config.toml
num_hidden_layers = 10
hidden_size = 320
n_experts = 32
experts_per_token = 2
d_expert = 192
d_shared_expert = 192
hidden_act = "cubed_relu"
moe_layers = [0, 1, 2, 3, 4, 5, 6, 7, 8, 9]
router_score = "sigmoid"
normalize_top_k = true
routed_scale = 1.5
balance_loss = 0.00101
balance_bias = true
n_groups = 4
groups_per_token = 1
shared_expert_gate = true
init_std_router = 0.0118
lr_router = 0.000352
vocab_size = 24314
norm = "rmsnorm"
norm_eps = 1e-06
tie_word_embeddings = false
optimizer = "muon"
learning_rate = 0.0115
beta1 = 0.93
batch_tokens = [32768, 65536]
max_seq_len = 1024
train_tokens = 298600000
max_steps = 6598
dataset = "wikipedia_en"
Below are experts of layer 7 (counted from 0) of a mixture-of-experts language model. Rows are named router (the router's row for the expert), up (a neuron's input weights, with its number), down (a neuron's output weights, with its number) and show model dimensions 0-79. Each number is 200 + 40 x the weight over its row's rms, rounded and kept within 0 to 999.
After each expert's rows: a language model's description of what the expert responds to; "comes after" lists some tokens at least twice as common just before its tokens as in all text. This comes from a sample of Wikipedia text that the model never trained on. Tokens count by the router's weight.

# expert 28
router,142,213,238,138,236,205,202,209,201,266,151,219,199,232,203,216,239,181,263,165,143,146,161,141,192,204,162,225,166,171,225,179,162,219,261,210,186,177,252,207,193,242,252,144,232,177,102,158,211,132,199,182,176,248,232,149,183,261,173,163,270,193,244,200,122,255,167,178,201,152,227,125,183,236,160,177,256,141,123,199
up0,168,159,147,199,227,143,119,212,227,257,184,264,214,165,219,232,128,185,147,199,210,235,287,76,216,201,272,243,178,139,159,178,173,198,163,201,176,247,185,202,214,214,187,142,227,149,223,230,283,202,251,182,204,185,175,189,149,166,234,227,213,225,226,212,238,140,203,132,169,216,237,224,187,87,176,289,129,176,193,220
down0,159,239,200,136,214,228,202,193,132,91,170,261,205,250,206,262,257,197,261,194,219,185,146,135,181,193,194,221,237,210,203,209,173,245,131,214,214,214,216,220,178,134,205,233,214,256,122,150,155,244,166,214,206,229,255,196,172,233,196,173,222,149,212,125,203,155,255,189,156,136,260,227,193,211,180,191,195,243,194,252
up1,263,189,251,236,274,196,205,151,221,204,199,140,162,145,187,222,230,208,205,193,211,160,165,169,198,224,173,287,204,192,196,197,225,192,186,242,184,213,170,145,194,194,235,204,224,207,237,270,284,230,168,266,204,224,203,219,190,217,236,267,120,243,183,166,217,240,189,133,170,167,210,164,160,110,202,181,155,205,216,152
down1,250,244,150,265,197,160,204,184,146,212,197,217,184,185,170,210,149,190,222,247,191,103,241,186,274,276,166,125,279,220,182,195,258,162,273,189,204,157,245,242,174,242,175,247,198,184,160,187,174,254,260,182,169,205,157,195,179,217,205,232,213,218,241,210,215,154,229,169,173,198,234,220,191,177,286,161,248,216,202,168
It responds to: Digits after decimals, past verbs. Digits and decimal points inside measurements and times, plus past-tense verbs and auxiliaries like been, went, served, spent, remained.
comes after: " ", " he", " was", " He", "–", " on"

# expert 6
router,255,191,161,272,213,175,153,155,241,168,151,181,160,137,255,165,178,152,132,155,259,200,140,177,210,258,256,239,229,197,245,208,137,212,139,250,165,227,147,242,149,183,249,225,214,145,202,249,265,234,140,229,153,228,184,228,175,181,236,240,161,245,174,202,234,175,160,162,165,233,188,219,176,171,238,141,160,260,238,202
up0,188,197,216,145,202,180,88,210,236,176,197,197,163,150,144,181,195,238,169,196,246,94,126,176,171,194,297,236,262,180,234,208,203,247,143,207,175,199,180,202,156,224,179,200,227,282,229,145,184,211,201,199,233,253,240,211,240,248,195,163,153,252,173,198,251,144,144,172,141,200,213,218,251,165,257,268,240,182,194,259
down0,204,152,158,174,217,211,154,220,280,251,122,176,214,169,170,121,168,225,243,203,251,196,289,211,189,196,192,173,248,201,240,205,300,215,229,193,203,198,195,213,224,193,179,173,240,222,232,190,203,214,200,202,167,236,162,234,259,190,243,133,212,155,216,228,257,221,195,188,169,215,258,193,232,206,162,178,233,231,126,147
up1,227,204,160,190,138,204,180,179,261,201,129,274,168,199,201,234,259,227,202,192,160,225,124,154,207,138,145,225,193,211,183,215,239,258,143,176,252,256,200,211,148,167,242,194,132,178,227,256,258,173,247,191,252,189,198,197,258,157,199,217,146,253,109,261,193,196,142,186,232,177,161,183,194,242,237,169,159,234,209,145
down1,194,179,172,123,170,264,281,220,174,255,228,140,155,143,196,152,210,174,223,221,236,200,278,216,230,181,172,246,123,212,266,165,138,175,191,253,147,222,155,156,189,159,162,163,228,194,232,181,253,240,165,229,163,167,181,213,217,221,156,222,161,223,262,190,184,300,188,218,225,170,116,171,115,174,136,208,228,192,163,211
It responds to: Digits and name fragments. Digits and dashes in scores, records and sports league tables, plus word-initial fragments of rare names, such as Av, Qu, Lem, sol.
comes after: " ", " |", "2", "0", "3", "|"

# expert 18
router,175,192,228,217,172,165,192,236,171,196,229,269,216,138,208,193,274,211,172,236,191,197,207,239,183,191,182,160,216,182,237,173,172,216,234,211,256,281,155,247,243,179,216,250,202,183,175,241,168,237,163,193,193,189,273,248,206,266,180,227,127,227,221,216,122,187,161,195,220,170,176,168,306,221,223,192,196,204,242,266
up0,153,288,189,309,126,180,205,175,196,196,217,185,212,222,160,162,251,231,233,116,244,305,201,128,278,188,230,228,278,200,207,176,161,274,195,185,141,219,172,189,155,226,262,113,260,156,302,342,247,228,134,183,120,206,167,187,189,189,187,179,258,191,168,190,197,176,266,243,213,196,177,207,194,218,201,175,176,250,194,201
down0,128,258,164,195,247,171,158,234,197,221,276,233,207,258,167,174,97,240,208,131,237,170,192,194,213,224,209,176,188,237,171,204,210,208,215,214,212,221,208,183,167,92,116,166,175,168,184,227,225,204,152,248,213,236,178,219,210,212,221,190,229,190,147,242,196,182,203,161,232,182,236,159,163,162,144,199,191,212,199,117
up1,259,157,176,224,198,173,200,144,315,186,156,90,210,200,187,183,212,192,194,89,171,189,195,207,208,182,266,261,197,148,195,232,158,205,156,233,239,182,188,189,176,232,152,195,215,173,229,180,205,238,212,203,186,209,244,265,231,127,138,212,202,172,202,163,263,192,78,173,203,215,251,272,265,177,232,174,216,237,263,151
down1,198,245,243,196,216,204,164,248,152,125,178,225,193,196,183,167,186,208,196,166,307,221,223,157,269,168,205,208,217,156,143,200,150,198,227,142,188,159,163,264,229,193,272,175,180,240,221,231,157,113,167,209,204,161,233,201,126,102,222,208,169,249,190,142,194,262,171,245,161,164,331,147,144,241,178,213,152,241,210,109
It responds to: Articles, determiners, election tables. The word the after prepositions or verbs, other determiners, row-ending line breaks, and election-table terms like Turnout, ±%, Conservative.
comes after: " of", " in", " at", " to", " with", " for"

# expert 9
router,183,241,159,281,236,206,169,154,185,199,203,180,176,206,248,114,130,192,125,167,220,233,199,145,260,213,164,213,218,196,211,182,133,229,203,241,175,164,142,262,190,142,204,225,132,162,268,201,190,194,164,168,208,210,227,179,237,175,209,226,175,250,187,156,206,200,156,144,169,196,178,179,139,237,200,133,199,194,256,188
up0,278,312,196,185,158,172,227,106,182,179,163,191,211,182,195,178,127,170,233,216,254,208,165,215,285,233,181,162,216,245,136,225,195,153,130,194,226,230,205,263,155,151,230,305,154,227,157,192,187,184,165,145,154,228,251,194,153,172,261,215,172,266,177,239,214,158,243,221,157,204,154,199,131,197,176,214,230,273,166,292
down0,234,212,184,193,236,109,200,211,291,180,166,131,136,189,243,172,176,160,227,170,295,201,155,140,252,282,197,212,241,284,137,157,228,282,201,212,166,118,198,293,162,217,218,191,226,163,232,222,206,241,255,246,166,286,191,246,257,251,153,207,241,216,253,266,230,191,144,171,259,219,229,217,227,263,215,227,216,227,170,207
up1,222,236,214,254,244,207,167,181,220,216,192,202,197,191,246,221,207,231,169,171,205,227,256,220,259,217,164,148,240,183,196,197,208,193,197,229,212,283,199,168,126,209,182,182,245,181,227,235,154,167,189,234,177,197,160,208,198,233,318,174,226,254,156,235,210,241,232,171,220,204,206,200,194,179,181,172,202,102,226,161
down1,217,206,147,171,182,193,219,238,209,160,158,197,214,184,206,243,196,196,252,195,181,172,173,294,206,221,163,152,223,173,167,242,152,180,157,248,262,211,123,182,256,235,168,221,173,121,184,224,212,185,105,227,174,196,157,245,178,227,197,211,185,181,192,196,190,286,208,189,224,182,264,167,201,160,209,168,235,181,155,133
It responds to: Coordinates, newlines, modals. Digits, degree and minute marks in coordinates, newlines and dashes in infobox lists, and modal verbs such as would, can, will.
comes after: " ", "\n", " |", ")", "4", "3"

# expert 24
router,121,208,171,136,248,194,195,189,194,207,165,210,252,219,242,171,212,236,218,191,217,148,202,198,204,239,193,195,138,187,232,229,244,181,204,132,147,177,182,143,191,143,198,160,134,237,268,202,215,210,204,205,227,245,248,224,256,257,199,246,207,210,174,223,228,120,149,229,251,178,282,118,134,122,200,254,236,201,159,288
up0,194,227,216,212,175,185,198,185,242,228,201,147,205,151,200,210,157,122,251,214,192,183,193,224,219,200,272,195,244,248,251,279,153,204,206,222,303,265,202,222,100,124,197,291,182,237,185,183,175,195,171,154,223,177,149,138,190,219,231,210,246,252,214,153,218,129,218,121,167,167,174,221,203,219,225,243,233,258,233,163
down0,224,219,284,169,186,207,136,160,176,303,215,306,202,298,190,199,180,182,226,195,268,194,121,173,233,215,272,237,128,244,229,261,184,186,223,174,186,221,212,156,187,186,231,211,154,236,232,216,115,169,193,126,127,166,186,252,180,223,208,197,211,231,223,173,161,269,212,250,200,245,191,225,208,206,187,162,225,156,172,288
up1,241,163,168,181,187,183,110,173,134,223,180,109,238,204,216,188,226,138,236,161,238,206,142,198,195,232,212,296,275,196,261,217,133,259,242,222,158,194,183,206,161,211,168,222,211,249,173,208,236,204,127,223,184,164,175,212,240,180,281,240,139,257,216,192,265,182,237,148,164,143,208,270,213,197,234,186,135,289,238,196
down1,193,180,252,265,220,164,197,155,273,237,194,299,204,174,212,163,208,253,230,182,193,240,176,225,208,225,212,149,187,250,197,205,126,241,208,216,187,221,173,182,205,170,156,136,243,258,131,206,195,180,192,161,195,165,242,205,213,191,195,175,262,217,164,217,246,239,249,248,183,246,177,170,184,226,155,207,186,126,225,267
It responds to: Sentence and row ends. Sentence-final periods, row-closing table pipes, newlines before headings, heading markers like ==History==, and section words such as Background, present.
comes after: ".", "\n", "==", " ==", "===", ")"

# expert 8
router,164,121,219,252,160,225,172,172,230,194,160,193,171,162,237,237,206,234,156,99,174,183,153,136,200,207,280,162,191,235,219,198,237,162,245,206,200,259,174,154,161,236,158,169,217,168,177,238,272,223,162,248,168,175,203,162,231,226,239,277,193,202,238,273,144,209,196,207,215,132,185,232,182,153,196,248,125,233,195,222
up0,154,229,116,237,202,154,188,223,176,181,202,167,180,147,227,194,193,185,178,174,231,220,204,200,218,214,144,260,289,197,176,239,215,215,250,182,175,178,144,160,205,176,208,253,162,190,186,289,250,172,183,148,204,183,100,195,138,157,294,218,170,257,154,181,239,222,239,223,142,208,250,195,253,161,184,110,140,235,206,206
down0,112,199,174,178,144,148,181,142,190,246,160,171,248,222,207,223,173,205,241,233,226,201,149,199,247,211,269,241,225,229,218,258,249,232,190,196,186,242,301,210,261,207,164,147,183,239,209,193,232,201,209,202,176,194,249,87,158,183,237,179,270,136,158,219,112,179,229,218,175,268,205,145,242,168,186,239,250,258,184,186
up1,244,198,155,201,169,196,162,125,223,138,115,175,225,196,226,200,168,209,187,195,272,140,199,227,154,229,174,259,165,272,214,215,131,188,58,235,199,266,181,215,164,158,250,199,158,215,242,253,246,226,152,276,159,209,264,141,175,239,222,224,119,228,272,199,144,186,170,145,120,204,169,228,178,266,187,199,207,173,232,197
down1,186,159,216,305,201,235,219,223,217,268,210,165,211,188,157,245,247,193,250,203,169,174,213,262,112,246,218,197,231,213,219,249,225,200,244,144,208,203,190,194,199,216,195,259,257,186,175,225,149,267,209,234,219,109,177,194,196,206,214,214,180,195,252,200,217,153,201,198,161,194,244,205,260,195,147,199,182,162,139,188
It responds to: Digits mid-number, sentence openers. Inner digits of years, coordinates and amounts, plus words opening a clause after a full stop, such as 1935, 72.17, This, His.
comes after: " |", ".", "|", "–", " to", "'"

# expert 12
router,183,116,223,210,194,225,176,180,245,230,171,192,212,213,204,277,231,186,134,217,196,208,206,211,264,208,187,205,133,186,193,144,252,237,210,213,200,216,178,193,207,144,207,133,214,237,252,161,245,111,203,253,192,160,283,182,268,163,159,254,218,269,211,147,214,123,221,210,176,186,251,213,201,151,172,228,219,204,185,217
up0,278,201,206,174,138,87,118,196,257,230,203,162,225,201,194,197,253,213,133,203,237,170,180,150,218,207,203,197,242,209,176,158,235,214,175,210,162,198,181,208,200,200,205,201,138,136,157,210,290,276,179,312,181,205,164,151,284,195,187,209,190,196,203,185,173,199,228,201,165,270,246,280,154,219,188,133,197,199,241,200
down0,182,175,253,199,181,185,104,165,216,218,170,213,164,239,174,187,218,224,207,219,282,232,166,222,139,163,194,199,164,280,132,134,162,184,170,281,214,256,222,211,139,217,188,171,171,188,187,243,216,144,84,298,196,195,180,177,182,207,222,205,233,243,153,186,180,135,81,152,180,176,213,202,133,189,176,167,246,162,157,251
up1,192,244,135,219,223,175,181,168,268,265,198,228,209,147,250,249,167,192,240,154,266,186,249,218,256,223,209,224,262,222,156,163,177,174,173,178,140,144,177,178,227,305,171,199,149,156,253,250,220,203,113,224,104,239,216,183,301,223,238,241,173,226,247,214,180,173,163,207,173,199,236,219,188,167,211,133,213,193,196,209
down1,211,204,166,267,193,202,196,256,221,201,200,151,199,142,186,292,205,221,153,221,204,201,257,180,141,233,191,194,186,232,194,165,174,146,202,247,291,181,174,170,188,208,187,150,171,173,208,177,236,164,197,303,204,121,150,203,196,206,162,170,127,172,271,186,190,224,255,234,235,145,241,149,178,196,164,154,169,234,247,170
It responds to: Line breaks, quotes, headings. Line breaks ending infobox or list items, heading markers ==, apostrophes, opening quotes, plus prime marks and pronouns like he, you.
comes after: "\n", " |", ")", " =", "°", " The"

# expert 2
router,242,236,179,245,221,136,166,163,236,186,111,156,180,170,260,195,200,183,174,141,252,194,127,216,243,246,253,278,196,211,239,221,132,208,154,252,143,246,140,211,116,158,258,200,223,192,214,241,248,241,138,202,184,240,155,216,164,170,241,261,150,221,221,201,232,196,149,169,177,196,200,214,217,124,261,161,190,232,209,224
up0,266,247,166,274,199,215,202,140,166,177,132,190,162,133,164,206,175,163,190,224,253,212,155,199,187,195,217,197,178,235,175,191,109,202,209,183,271,191,179,213,111,231,196,241,200,183,195,267,267,274,142,213,205,163,172,193,183,123,246,190,139,252,263,187,257,283,204,218,136,251,183,225,205,217,266,133,187,228,160,201
down0,155,204,194,225,294,115,166,108,179,246,236,169,207,219,223,202,175,236,234,226,192,179,248,173,207,198,223,135,231,180,250,137,203,241,190,199,237,172,166,278,144,224,212,167,263,179,94,151,194,195,160,254,222,144,215,197,195,162,205,195,134,255,174,260,224,255,197,226,129,213,234,232,197,207,265,179,208,239,184,176
up1,169,179,196,215,255,191,174,182,188,196,130,172,138,176,201,219,229,202,133,172,200,139,194,208,215,197,212,138,213,137,212,197,267,188,264,276,170,203,233,142,162,189,187,146,183,173,205,265,153,243,89,182,215,219,250,276,223,183,211,284,227,185,178,212,219,168,181,158,183,236,186,249,142,214,261,174,147,188,182,137
down1,230,211,188,224,284,178,241,206,168,212,235,245,226,263,221,159,191,91,219,194,219,240,235,186,212,173,158,218,198,207,213,136,177,251,228,210,261,185,252,177,290,141,171,188,206,254,200,239,145,241,188,204,158,165,172,180,172,253,194,173,172,239,211,214,251,232,228,140,200,222,174,173,227,216,183,165,188,136,184,186
It responds to: Digits in tables, scores, years. Single digits and blank cells inside numbers in tables, win–loss records, coordinates and year lists, such as 1988, 49%, 0–8.
comes after: " ", "2", "0", "9", "3", " /"

# expert 10
router,252,225,161,280,225,181,130,142,256,175,144,193,160,140,256,166,219,166,128,135,269,180,169,202,247,249,247,253,233,187,247,225,138,229,132,223,186,216,170,215,152,153,244,219,192,148,244,256,226,213,144,212,136,231,183,220,198,183,257,253,140,235,195,197,268,194,163,168,180,219,212,212,184,159,241,148,169,247,234,217
up0,226,197,160,228,138,237,205,166,272,157,203,286,172,190,173,156,139,177,202,197,235,154,216,188,227,178,203,241,264,166,166,174,217,135,197,225,156,243,169,220,163,186,189,227,193,199,178,296,177,248,146,196,221,168,217,167,176,258,230,172,142,238,206,188,247,175,196,190,185,238,199,166,212,195,190,212,217,179,108,160
down0,227,233,186,158,239,276,185,272,237,240,161,189,220,218,194,211,213,224,234,202,214,220,167,185,165,262,233,130,204,183,191,210,221,272,287,161,168,232,203,237,204,223,200,233,245,229,197,223,199,157,204,167,250,142,163,239,153,206,253,150,142,274,152,221,221,135,237,206,99,187,242,232,228,90,254,193,196,123,177,205
up1,224,196,209,209,134,222,150,169,167,229,203,193,171,172,158,161,189,197,167,120,185,210,177,165,192,169,258,231,209,211,290,239,198,156,173,243,141,140,214,171,170,208,201,199,215,211,271,308,248,180,199,233,139,235,176,274,149,228,242,184,187,262,224,212,237,201,95,212,131,144,212,118,162,160,223,184,145,164,167,267
down1,124,309,224,143,256,223,211,190,260,184,98,230,204,185,188,232,208,265,318,183,214,142,234,251,149,250,231,112,255,228,241,180,178,206,161,240,227,182,223,165,178,226,241,180,166,232,220,286,164,219,223,201,126,226,239,220,153,188,215,190,129,196,136,241,248,175,164,187,161,190,191,130,188,241,174,253,190,181,190,218
It responds to: Digits in coordinates and tables. Digits inside numbers, especially decimals in geographic coordinates and table cells, plus line breaks, periods and sentence-initial In, From, The.
comes after: "4", " ", "5", "3", "7", "2"

# expert 7
router,225,190,195,268,189,195,168,232,195,272,147,207,161,189,169,165,198,185,137,223,160,241,212,248,199,189,168,186,193,263,204,160,263,210,224,139,178,169,154,177,296,231,222,173,151,219,116,250,251,196,215,256,176,181,201,171,140,301,145,207,196,172,232,314,193,210,245,235,230,204,133,139,151,262,159,148,241,229,220,196
up0,247,207,199,171,178,185,134,226,229,219,185,169,197,224,213,186,146,192,175,163,242,150,209,214,260,191,239,198,192,183,189,278,137,207,243,259,148,156,105,151,166,230,193,220,182,168,313,222,240,173,189,206,230,203,195,194,193,171,245,179,147,282,219,213,190,174,100,137,210,225,218,208,106,183,193,180,143,234,155,243
down0,206,183,159,122,198,254,160,180,228,205,162,87,174,163,229,213,137,148,121,138,218,218,181,188,240,202,186,226,270,303,170,227,235,144,165,225,215,194,195,175,196,251,178,123,324,187,177,195,262,198,234,124,201,183,226,222,199,191,160,239,239,228,185,163,237,173,217,133,238,219,176,213,290,212,215,230,204,264,261,136
up1,274,209,182,255,198,163,188,156,237,204,129,164,215,201,178,161,203,237,176,263,269,218,143,165,267,206,250,254,176,213,212,177,188,189,233,255,180,154,208,255,152,116,209,151,198,170,218,265,211,232,115,201,167,171,215,208,146,202,235,189,211,221,201,199,244,174,204,141,81,182,208,238,264,191,208,215,186,181,231,226
down1,198,164,172,140,242,181,163,146,123,214,236,171,154,270,216,209,187,240,241,216,208,174,144,196,227,147,206,203,185,210,186,209,140,131,189,234,241,264,213,203,262,206,185,195,238,118,235,216,175,213,209,230,180,148,156,182,222,204,255,224,146,166,232,196,226,182,222,166,143,237,200,172,216,159,179,230,160,241,285,194
It responds to: Capitalized name openings. Opening capitalized pieces of proper names and words after dashes or quotes, such as San, Br, Qu, Mart-ian, Harm-ony.
comes after: "-", " \"", ":", "|", " and", " ("

# expert 26
router,197,158,193,188,210,176,209,233,244,206,186,215,233,193,197,225,228,205,193,213,217,280,224,194,163,164,246,199,188,177,191,159,166,147,166,149,178,256,259,277,243,200,202,270,210,225,140,150,180,228,240,186,241,117,223,169,153,206,185,179,219,117,199,191,189,141,258,199,164,151,145,252,231,214,205,209,230,161,220,245
up0,181,225,198,176,184,216,276,194,259,190,161,207,113,221,193,178,188,189,178,135,215,149,262,204,204,184,176,238,190,154,219,148,172,279,153,260,124,246,187,217,182,185,261,244,203,251,194,268,220,242,150,199,136,231,214,178,124,191,186,263,188,209,197,171,156,259,226,195,242,201,142,239,212,230,185,189,178,225,203,217
down0,177,257,152,312,187,189,180,225,228,208,266,178,206,182,178,212,168,200,282,172,184,162,227,182,173,206,209,189,247,172,173,176,226,230,233,168,244,172,251,193,227,126,165,188,172,192,156,289,232,157,214,201,184,247,221,242,231,266,111,215,235,201,312,243,227,253,210,183,237,187,226,165,211,192,109,227,316,180,142,169
up1,234,188,143,244,158,177,185,215,178,174,247,163,195,255,189,201,176,125,202,216,268,174,195,174,241,195,120,170,241,117,287,292,128,206,211,214,182,172,276,261,161,229,205,242,232,215,208,211,212,170,168,249,216,213,207,225,190,198,246,255,219,178,133,145,212,206,240,160,189,257,215,243,163,212,264,119,176,222,198,228
down1,152,163,214,188,232,133,163,233,194,194,190,110,231,155,161,273,172,245,191,180,258,250,242,185,213,171,145,188,129,200,211,226,215,171,80,164,194,176,203,217,174,174,185,288,141,166,246,252,232,129,216,217,226,189,163,213,180,199,209,220,148,160,172,276,168,224,185,205,158,249,227,237,169,208,150,188,190,229,168,153
It responds to: Punctuation ending clauses and rows. Full stops, commas, hyphens, pipes, equals signs and line breaks that close a sentence, list item or table cell, such as election., (NED).
comes after: "\n", ".", "\"", " MF", " Republican", " DF"

# expert 25
router,258,222,159,251,208,182,131,177,269,183,150,169,157,159,224,145,208,162,143,154,229,156,132,205,235,257,232,242,211,213,251,231,143,207,149,257,165,246,136,206,170,182,241,224,194,154,240,249,273,238,140,246,133,220,154,209,208,165,271,252,166,233,191,188,242,203,181,162,155,225,175,205,168,207,231,165,196,255,252,197
up0,257,225,220,208,191,161,107,164,212,165,156,152,234,285,197,167,269,181,101,196,238,180,181,257,196,188,167,194,230,195,275,243,222,250,210,195,230,220,144,243,191,229,145,173,211,258,180,189,241,234,162,244,216,212,172,203,221,197,231,247,136,204,162,254,156,194,279,183,185,265,201,198,184,257,256,231,221,222,235,236
down0,237,158,227,276,226,129,169,248,245,160,171,169,193,222,260,169,197,221,211,121,188,190,220,215,228,290,190,195,211,170,206,195,256,224,212,197,259,238,179,201,229,155,209,148,194,146,146,173,139,232,151,172,248,256,195,198,140,140,236,196,165,169,214,199,186,224,215,276,205,194,219,192,164,287,193,229,217,209,173,259
up1,211,224,184,222,203,235,159,144,258,199,111,149,248,138,189,196,220,246,240,187,239,202,199,205,154,169,284,299,178,229,234,192,174,206,213,204,201,174,169,214,150,204,228,194,206,148,156,167,212,211,195,165,140,185,273,242,143,176,211,244,156,187,217,226,198,246,209,188,191,204,209,217,218,214,218,226,238,189,246,170
down1,224,309,198,175,184,119,278,203,134,221,250,203,228,185,153,180,124,168,139,161,207,175,194,146,121,164,204,182,158,202,254,183,194,131,267,102,240,267,134,285,212,177,234,210,202,208,191,190,242,201,137,183,234,204,200,179,148,294,180,193,261,221,277,243,117,218,250,180,183,239,104,195,236,182,163,215,244,211,201,175
It responds to: Line breaks and markup. Line breaks, table pipes, == heading markers and list dashes in wiki markup, especially election result tables with party names.
comes after: "\n", ".", "==", " ==", ")", "==="

# expert 16
router,157,186,123,209,149,256,225,195,247,165,175,222,244,236,210,218,191,157,241,208,162,183,242,242,162,268,241,164,216,263,200,196,241,203,238,236,255,187,297,269,179,173,171,178,174,237,204,192,253,169,219,148,159,190,272,154,245,278,228,232,268,199,242,182,201,230,249,190,241,135,166,212,211,257,188,168,184,180,184,198
up0,227,234,185,225,185,197,126,183,179,245,203,205,263,202,253,227,149,239,140,227,267,201,121,172,182,219,231,201,252,152,189,214,175,240,145,284,133,288,168,221,174,133,169,219,218,167,190,321,223,185,177,216,151,130,167,213,182,179,199,188,138,171,162,160,203,243,156,174,194,230,254,239,138,113,247,160,200,240,205,179
down0,245,205,237,210,264,252,225,208,228,147,189,186,228,161,195,263,197,183,171,218,217,220,201,160,196,201,196,157,223,251,268,214,250,167,134,197,138,130,266,217,164,148,196,248,278,291,214,229,190,237,184,251,188,207,155,258,255,296,136,240,138,163,235,222,159,205,208,156,180,182,149,179,185,218,217,226,114,241,213,177
up1,210,215,248,202,206,177,105,136,223,176,129,206,156,212,189,247,149,188,190,219,217,246,251,286,177,186,202,131,202,205,277,178,225,205,149,149,195,237,180,262,182,181,231,235,195,237,196,253,125,167,183,248,215,198,195,177,210,171,196,256,246,163,120,182,155,160,219,186,147,125,88,151,217,232,203,169,237,172,267,174
down1,250,129,250,234,238,161,202,236,256,187,274,164,184,239,153,238,183,146,208,240,309,214,198,173,152,190,191,294,248,229,150,191,252,155,247,258,233,210,237,143,263,243,141,145,186,179,209,179,252,161,162,209,239,124,200,215,193,248,191,222,235,227,167,251,157,158,188,216,222,157,199,172,150,180,222,234,238,198,195,214
It responds to: Spaces before numbers, article a. Bare space tokens before numbers in dates and tables, the article a, and was or is before announced-type verbs.
comes after: " |", " in", " as", " is", ":", "|"

# expert 29
router,171,153,203,198,228,178,250,264,165,266,217,208,170,196,210,255,288,232,261,142,187,187,266,243,199,238,182,199,129,133,186,200,266,209,199,156,288,146,239,134,235,166,138,201,171,142,224,205,205,186,239,175,177,202,190,217,305,189,191,163,263,226,275,180,176,268,194,213,257,206,170,142,242,260,188,247,230,246,170,153
up0,238,242,207,271,220,220,234,178,185,274,163,188,169,266,185,213,254,246,158,217,223,185,213,205,168,136,267,212,245,184,185,176,198,179,231,133,145,201,221,264,200,217,138,297,150,149,176,172,224,233,194,199,249,147,187,285,232,183,223,178,210,189,237,240,248,168,176,156,188,177,220,187,187,168,230,202,171,211,206,193
down0,199,208,162,178,206,164,240,273,226,239,231,193,138,137,234,174,193,171,220,245,257,176,232,231,188,189,215,215,193,172,263,259,197,203,245,220,210,150,271,193,212,244,101,184,184,235,150,180,210,228,298,148,216,153,132,191,246,224,206,212,195,266,205,217,179,160,231,221,168,206,216,220,131,119,207,245,167,274,168,223
up1,206,211,167,250,308,209,152,199,222,204,201,239,165,274,187,189,241,228,160,237,274,204,140,236,179,245,221,291,202,168,206,173,226,227,159,251,244,230,278,221,153,233,172,203,215,157,234,200,331,172,181,287,199,163,149,163,159,213,227,215,255,250,182,175,214,163,198,188,170,190,231,255,201,164,173,237,246,169,197,212
down1,260,152,140,218,144,189,192,252,197,192,207,194,162,185,223,236,196,246,193,115,244,205,175,145,224,196,179,219,281,243,246,185,177,166,168,172,263,217,224,206,220,219,196,149,232,200,180,169,188,228,186,183,219,240,206,199,271,251,269,188,163,207,200,193,191,172,260,187,195,146,153,114,170,180,239,245,203,284,173,262
It responds to: Infobox field labels, headings. Labels and headings in infoboxes and lists, plus line breaks and year digits, such as Original release, Coordinates, History, 5th.
comes after: "\n", "-", "==", " a", " is", " his"